Experts of a small language model: vocabulary 8192.
Below are experts of layer 2 (counted from 0) of a mixture-of-experts language model. Rows are named gate (a neuron's input weights, with its number), up (a neuron's input weights, with its number) and show model dimensions 56-111. Each number is 50 + 10 x the weight over its row's rms, rounded and kept within 0 to 99.
Before each expert's rows: "comes after" lists some tokens at least twice as common just before its tokens as in all text; "gets" lists some tokens that make up at least twice as much of what it gets as of all text. This comes from a sample of Wikipedia text that the model never trained on. Tokens count by the router's weight.

# expert 19
comes after: " |", "–", " (", ",", "|", ":"
gets: " 0", "0", "1", "2", " 1", "3"
gate0:37 25 54 53 46 52 54 41 43 60 45 45 59 57 49 53 46 50 49 54 32 42 58 54 46 35 47 67 44 53 41 53 67 49 54 30 51 45 71 43 58 49 43 48 46 42 55 57 58 48 59 34 57 52 54 59
up0:39 51 49 42 56 46 28 54 53 45 50 64 45 67 39 36 46 53 41 54 36 42 53 57 41 50 51 42 53 52 50 38 48 56 43 69 47 49 57 44 30 44 51 28 55 49 40 53 44 45 34 50 51 75 39 17
gate1:53 39 51 43 32 37 55 54 61 39 50 25 48 55 60 36 55 53 40 46 47 61 69 52 46 50 48 56 41 57 62 37 37 41 58 55 65 55 42 74 24 43 57 38 46 38 78 50 39 47 44 59 72 51 34 44
up1:53 39 43 50 57 56 38 51 47 47 59 53 33 44 46 59 47 44 54 59 46 50 50 56 42 74 46 47 42 43 43 54 49 48 32 68 50 32 55 41 48 40 46 51 54 48 60 56 58 56 45 53 46 44 67 72
gate2:52 37 59 37 48 50 33 67 62 46 42 56 53 64 25 78 33 61 50 50 57 56 39 71 41 42 56 48 45 44 52 56 58 46 54 38 51 56 61 31 49 52 55 60 39 50 57 53 54 43 64 74 57 46 48 68
up2:42 39 59 41 47 61 26 58 61 41 45 47 57 69 69 63 33 55 57 51 53 57 28 36 54 61 51 58 31 35 55 39 46 45 60 37 37 44 33 46 59 42 52 42 31 56 75 59 72 32 50 60 46 46 61 55
gate3:32 62 56 48 50 61 42 60 66 42 43 40 55 58 40 65 27 62 56 44 53 71 58 50 62 46 30 51 43 39 57 57 46 51 65 59 39 36 64 58 56 41 29 78 50 52 63 48 47 48 63 59 43 50 38 46
up3:56 63 58 34 36 50 53 60 61 33 66 53 42 48 36 50 49 46 48 38 58 51 53 60 48 51 48 45 39 32 45 41 54 64 52 35 51 33 55 68 49 53 40 63 59 55 69 43 60 47 54 58 63 35 45 47

# expert 16
comes after: "\n", "\n\n", "|", "'", " is", " was"
gets: "-", " the", "\n", " a", "|", " The"
gate0:37 31 39 42 66 57 52 57 31 50 43 52 59 54 57 51 41 52 50 46 62 51 43 58 51 57 45 51 40 42 43 46 49 46 44 63 63 55 58 59 67 52 74 61 57 76 38 63 53 42 51 48 65 43 36 66
up0:56 72 60 43 55 57 32 68 49 42 46 45 58 42 58 39 41 44 51 50 40 51 61 46 44 63 45 65 65 49 32 54 50 42 37 54 34 74 53 56 47 45 47 46 55 55 40 80 54 52 57 51 38 52 64 58
gate1:58 66 49 58 64 54 69 60 55 48 36 52 60 38 35 73 39 66 49 47 50 64 58 48 61 63 55 64 59 40 52 68 46 59 58 79 51 43 44 58 58 37 40 49 39 52 37 58 58 60 62 53 32 56 41 55
up1:36 51 51 33 63 34 57 70 47 68 57 44 60 59 44 62 61 45 37 52 48 41 64 62 37 62 40 55 38 37 60 51 46 51 49 52 37 36 39 60 43 43 49 55 44 48 44 54 45 56 63 57 43 52 45 65
gate2:41 47 57 45 66 39 51 54 37 74 61 43 61 43 51 38 81 28 61 60 57 58 50 63 51 42 56 54 49 51 62 50 59 30 23 37 50 54 48 52 50 65 58 50 53 45 57 48 38 43 49 61 35 47 51 60
up2:59 37 44 52 63 54 50 73 35 63 45 34 51 44 62 34 59 45 80 44 57 48 66 57 39 48 53 63 52 77 65 64 57 55 63 60 51 49 54 35 67 38 68 62 53 51 52 60 54 51 65 49 59 56 33 41
gate3:50 40 41 49 54 38 71 61 59 47 50 60 52 58 52 52 53 69 53 40 54 46 34 47 38 50 54 33 55 55 50 53 41 34 50 51 49 62 34 58 59 32 32 68 29 50 47 46 44 52 54 40 49 44 44 47
up3:67 54 70 62 51 54 48 58 37 66 36 28 37 63 59 51 55 59 48 41 36 42 54 63 59 42 56 51 46 54 53 55 42 45 56 49 52 34 75 47 47 68 41 53 63 52 59 33 49 60 43 56 47 50 56 48

# expert 15
comes after: "=", "|", "-", " =", " also", "History"
gets: "=", "-", "  ", " =", "'", " e"
gate0:77 47 53 47 53 45 58 64 40 75 42 54 56 38 52 57 63 54 50 47 59 52 58 46 69 47 39 51 70 57 42 42 56 36 20 60 60 57 29 35 35 44 56 38 49 60 51 67 48 57 58 35 56 34 36 64
up0:47 41 51 55 51 42 39 39 58 35 49 58 45 57 60 62 34 48 51 72 51 53 48 50 32 40 56 34 41 54 53 45 59 51 30 39 65 48 46 38 70 46 53 53 34 53 55 42 63 41 51 47 70 45 68 31
gate1:59 42 35 49 55 61 57 34 57 55 41 64 39 63 56 53 39 63 49 55 45 39 62 52 56 70 55 50 45 42 38 51 53 64 42 26 48 58 45 36 58 56 66 43 53 50 60 37 49 33 40 70 46 37 47 65
up1:54 48 53 45 36 42 60 45 48 48 51 66 45 46 47 63 58 46 67 54 40 43 53 35 61 67 53 51 45 37 50 35 47 55 48 57 57 51 78 36 41 56 41 37 36 38 34 55 45 52 64 49 25 49 58 45
gate2:38 44 63 48 44 75 33 41 52 46 43 58 54 64 59 43 39 46 43 51 48 72 54 47 59 52 59 53 59 64 65 47 47 50 39 64 58 74 55 42 60 62 44 50 49 40 44 48 45 63 50 51 57 53 52 45
up2:60 71 37 63 49 54 50 51 54 54 59 49 71 62 47 48 60 44 39 41 55 48 50 41 47 49 51 38 40 45 34 47 67 59 46 60 54 52 27 56 44 58 49 46 44 46 30 61 47 33 49 62 38 56 59 35
gate3:70 53 42 60 71 41 54 69 54 59 49 51 56 63 50 42 34 44 32 68 30 59 53 49 43 46 52 51 58 49 50 41 39 32 41 52 59 67 43 43 39 50 51 54 50 54 51 42 49 57 47 60 45 46 46 64
up3:40 62 43 50 42 63 52 43 50 41 19 47 51 45 34 67 60 56 54 61 46 66 40 49 53 46 69 48 49 45 54 50 63 41 53 58 30 50 64 40 48 53 62 41 38 39 43 64 41 46 46 54 37 52 57 43

# expert 22
comes after: "\n", "  ", ")", " 0", "-", "|"
gets: " |", "|", "\n", "-", ";", "  "
gate0:55 42 33 47 47 66 67 58 40 58 56 79 40 48 51 41 50 55 55 50 63 40 46 46 30 48 46 55 46 53 63 57 41 47 49 51 70 35 47 45 55 64 70 42 44 45 48 45 62 36 26 41 49 55 63 51
up0:34 42 49 53 57 46 63 45 66 49 26 52 38 57 56 46 36 50 51 59 47 43 55 55 55 55 47 56 59 60 48 38 42 49 39 56 60 49 57 52 35 45 60 60 33 45 60 35 46 54 70 53 48 55 65 40
gate1:46 35 71 46 62 47 43 32 61 21 43 64 44 46 60 70 47 52 33 45 53 53 38 50 51 35 45 55 54 29 48 53 48 39 66 66 61 65 61 52 43 69 53 45 45 55 42 53 37 57 43 46 66 47 38 56
up1:48 50 62 47 42 44 67 54 42 42 51 58 48 56 46 38 60 33 66 51 48 74 52 69 53 44 40 47 45 32 58 44 56 34 47 50 55 45 48 58 61 41 60 51 70 29 41 41 66 69 39 53 40 50 58 48
gate2:51 31 60 60 56 35 47 32 47 60 60 28 27 51 43 52 61 51 56 50 69 48 62 57 47 58 51 52 59 42 40 54 50 68 26 61 47 55 44 43 66 43 32 43 56 37 36 79 50 58 59 53 40 53 60 53
up2:73 65 42 61 48 63 58 67 54 44 47 76 72 47 47 45 39 57 52 49 42 52 44 42 40 32 49 67 59 62 41 59 45 46 44 16 58 45 46 71 44 43 50 50 48 66 54 28 55 54 54 35 63 39 42 45
gate3:49 56 64 44 48 56 56 53 48 58 36 31 53 51 54 46 45 67 51 60 47 37 47 59 63 40 48 45 24 35 52 50 56 46 56 40 70 36 47 49 40 47 52 52 47 43 44 61 37 55 53 66 49 51 54 52
up3:51 49 36 48 61 46 43 36 58 47 76 58 47 46 37 53 32 64 37 46 60 54 67 55 50 66 54 52 54 67 51 58 60 52 56 61 41 68 45 35 57 36 35 61 40 64 48 57 48 46 69 41 50 47 27 47

# expert 13
comes after: " |", "–", " a", ";", " one", " number"
gets: " 1", " 2", " 3", " two", " 4", " one"
gate0:46 43 49 45 61 54 49 69 34 42 49 44 25 45 51 64 58 45 46 49 63 45 53 51 43 45 58 48 53 66 55 50 72 59 42 43 57 51 53 40 46 48 51 38 63 44 59 49 38 42 29 46 50 45 56 46
up0:63 39 46 56 53 39 53 63 70 43 50 34 56 67 60 38 41 28 44 53 51 38 52 33 39 42 66 47 38 58 32 52 57 46 44 46 51 54 54 56 24 42 64 57 43 67 50 46 68 35 41 59 44 45 59 49
gate1:59 42 60 32 52 65 68 43 58 55 46 47 43 51 66 48 31 57 55 50 45 43 52 39 41 59 39 53 46 41 48 61 45 62 37 38 34 48 58 56 40 54 41 68 39 52 51 41 45 54 53 34 37 64 46 56
up1:46 44 33 44 49 50 44 56 50 52 44 35 47 51 51 40 75 65 33 65 56 44 49 62 46 53 65 53 65 54 37 34 58 27 58 54 43 63 53 54 56 44 31 44 64 56 40 43 47 41 51 43 56 41 24 42
gate2:45 55 47 29 48 37 54 56 60 47 54 56 47 53 40 47 63 35 66 53 62 71 46 52 50 31 23 56 50 43 39 56 58 54 48 54 43 41 47 55 56 34 49 66 37 65 40 50 53 52 50 59 34 37 52 56
up2:53 72 37 32 57 44 51 54 54 46 35 35 52 60 40 50 24 59 43 37 29 42 53 42 48 32 62 46 61 40 46 37 42 73 52 43 34 51 60 33 44 53 47 43 43 58 51 44 49 50 61 37 26 56 38 43
gate3:53 38 48 43 70 32 46 58 44 38 30 52 57 54 41 48 51 58 46 45 58 53 40 53 48 49 45 53 44 50 39 48 54 44 49 60 40 66 30 59 41 42 24 61 56 41 55 50 51 59 45 61 51 45 54 38
up3:44 35 51 41 58 46 50 47 54 52 48 49 50 40 55 41 60 35 67 52 51 64 52 54 48 53 45 49 54 46 59 48 63 45 66 72 55 59 53 40 59 42 59 51 50 48 49 45 30 50 46 68 57 44 48 52

# expert 21
comes after: " of", " in", ".", " to", " on", "\n\n"
gets: " the", " of", " The", " in", "The", " a"
gate0:45 54 35 56 44 46 30 36 39 51 67 49 58 45 58 47 60 36 52 37 47 57 63 52 40 39 62 43 57 50 62 53 47 57 47 45 49 39 57 57 61 41 68 53 43 71 43 67 48 41 59 56 43 46 60 42
up0:54 65 50 59 56 42 42 58 60 54 62 46 42 36 58 56 42 45 40 48 55 50 60 55 43 53 48 55 30 49 83 66 52 50 55 59 58 48 50 59 51 58 60 32 50 42 50 50 40 52 68 63 50 53 51 45
gate1:43 47 51 43 59 62 51 33 42 33 47 68 57 78 58 51 59 42 49 53 48 53 48 56 40 63 64 53 54 55 61 69 43 53 41 34 50 42 40 37 41 49 47 35 41 61 42 46 40 63 40 67 48 40 59 47
up1:35 51 57 60 51 69 40 51 49 52 49 42 32 56 69 82 48 60 42 56 63 51 51 51 40 81 46 65 48 48 58 48 62 56 55 45 68 65 40 39 62 39 46 50 66 70 52 48 54 62 80 46 63 51 59 33
gate2:56 65 41 47 57 48 62 55 58 55 53 28 69 50 28 43 51 55 59 50 57 55 48 42 34 42 51 45 49 41 26 67 35 55 44 48 39 41 47 44 55 72 56 55 58 44 30 54 55 60 55 43 36 60 67 54
up2:32 46 48 52 45 49 49 37 21 41 66 41 54 36 62 35 61 62 58 58 51 40 64 52 76 39 38 45 57 39 49 52 56 60 41 42 47 72 27 46 40 46 47 56 49 53 48 51 36 28 37 61 49 62 40 49
gate3:56 64 37 54 41 40 44 32 45 55 44 76 62 50 58 36 36 49 39 46 23 38 34 54 50 58 38 52 64 50 45 63 55 57 38 55 49 64 43 29 46 40 61 70 38 46 44 78 59 67 59 40 52 51 40 68
up3:49 46 52 62 68 37 53 59 38 40 46 32 40 46 62 50 59 56 52 37 38 53 38 35 44 47 58 46 70 47 64 53 34 59 54 56 54 53 61 55 51 23 65 58 29 35 53 46 34 53 43 40 44 39 51 55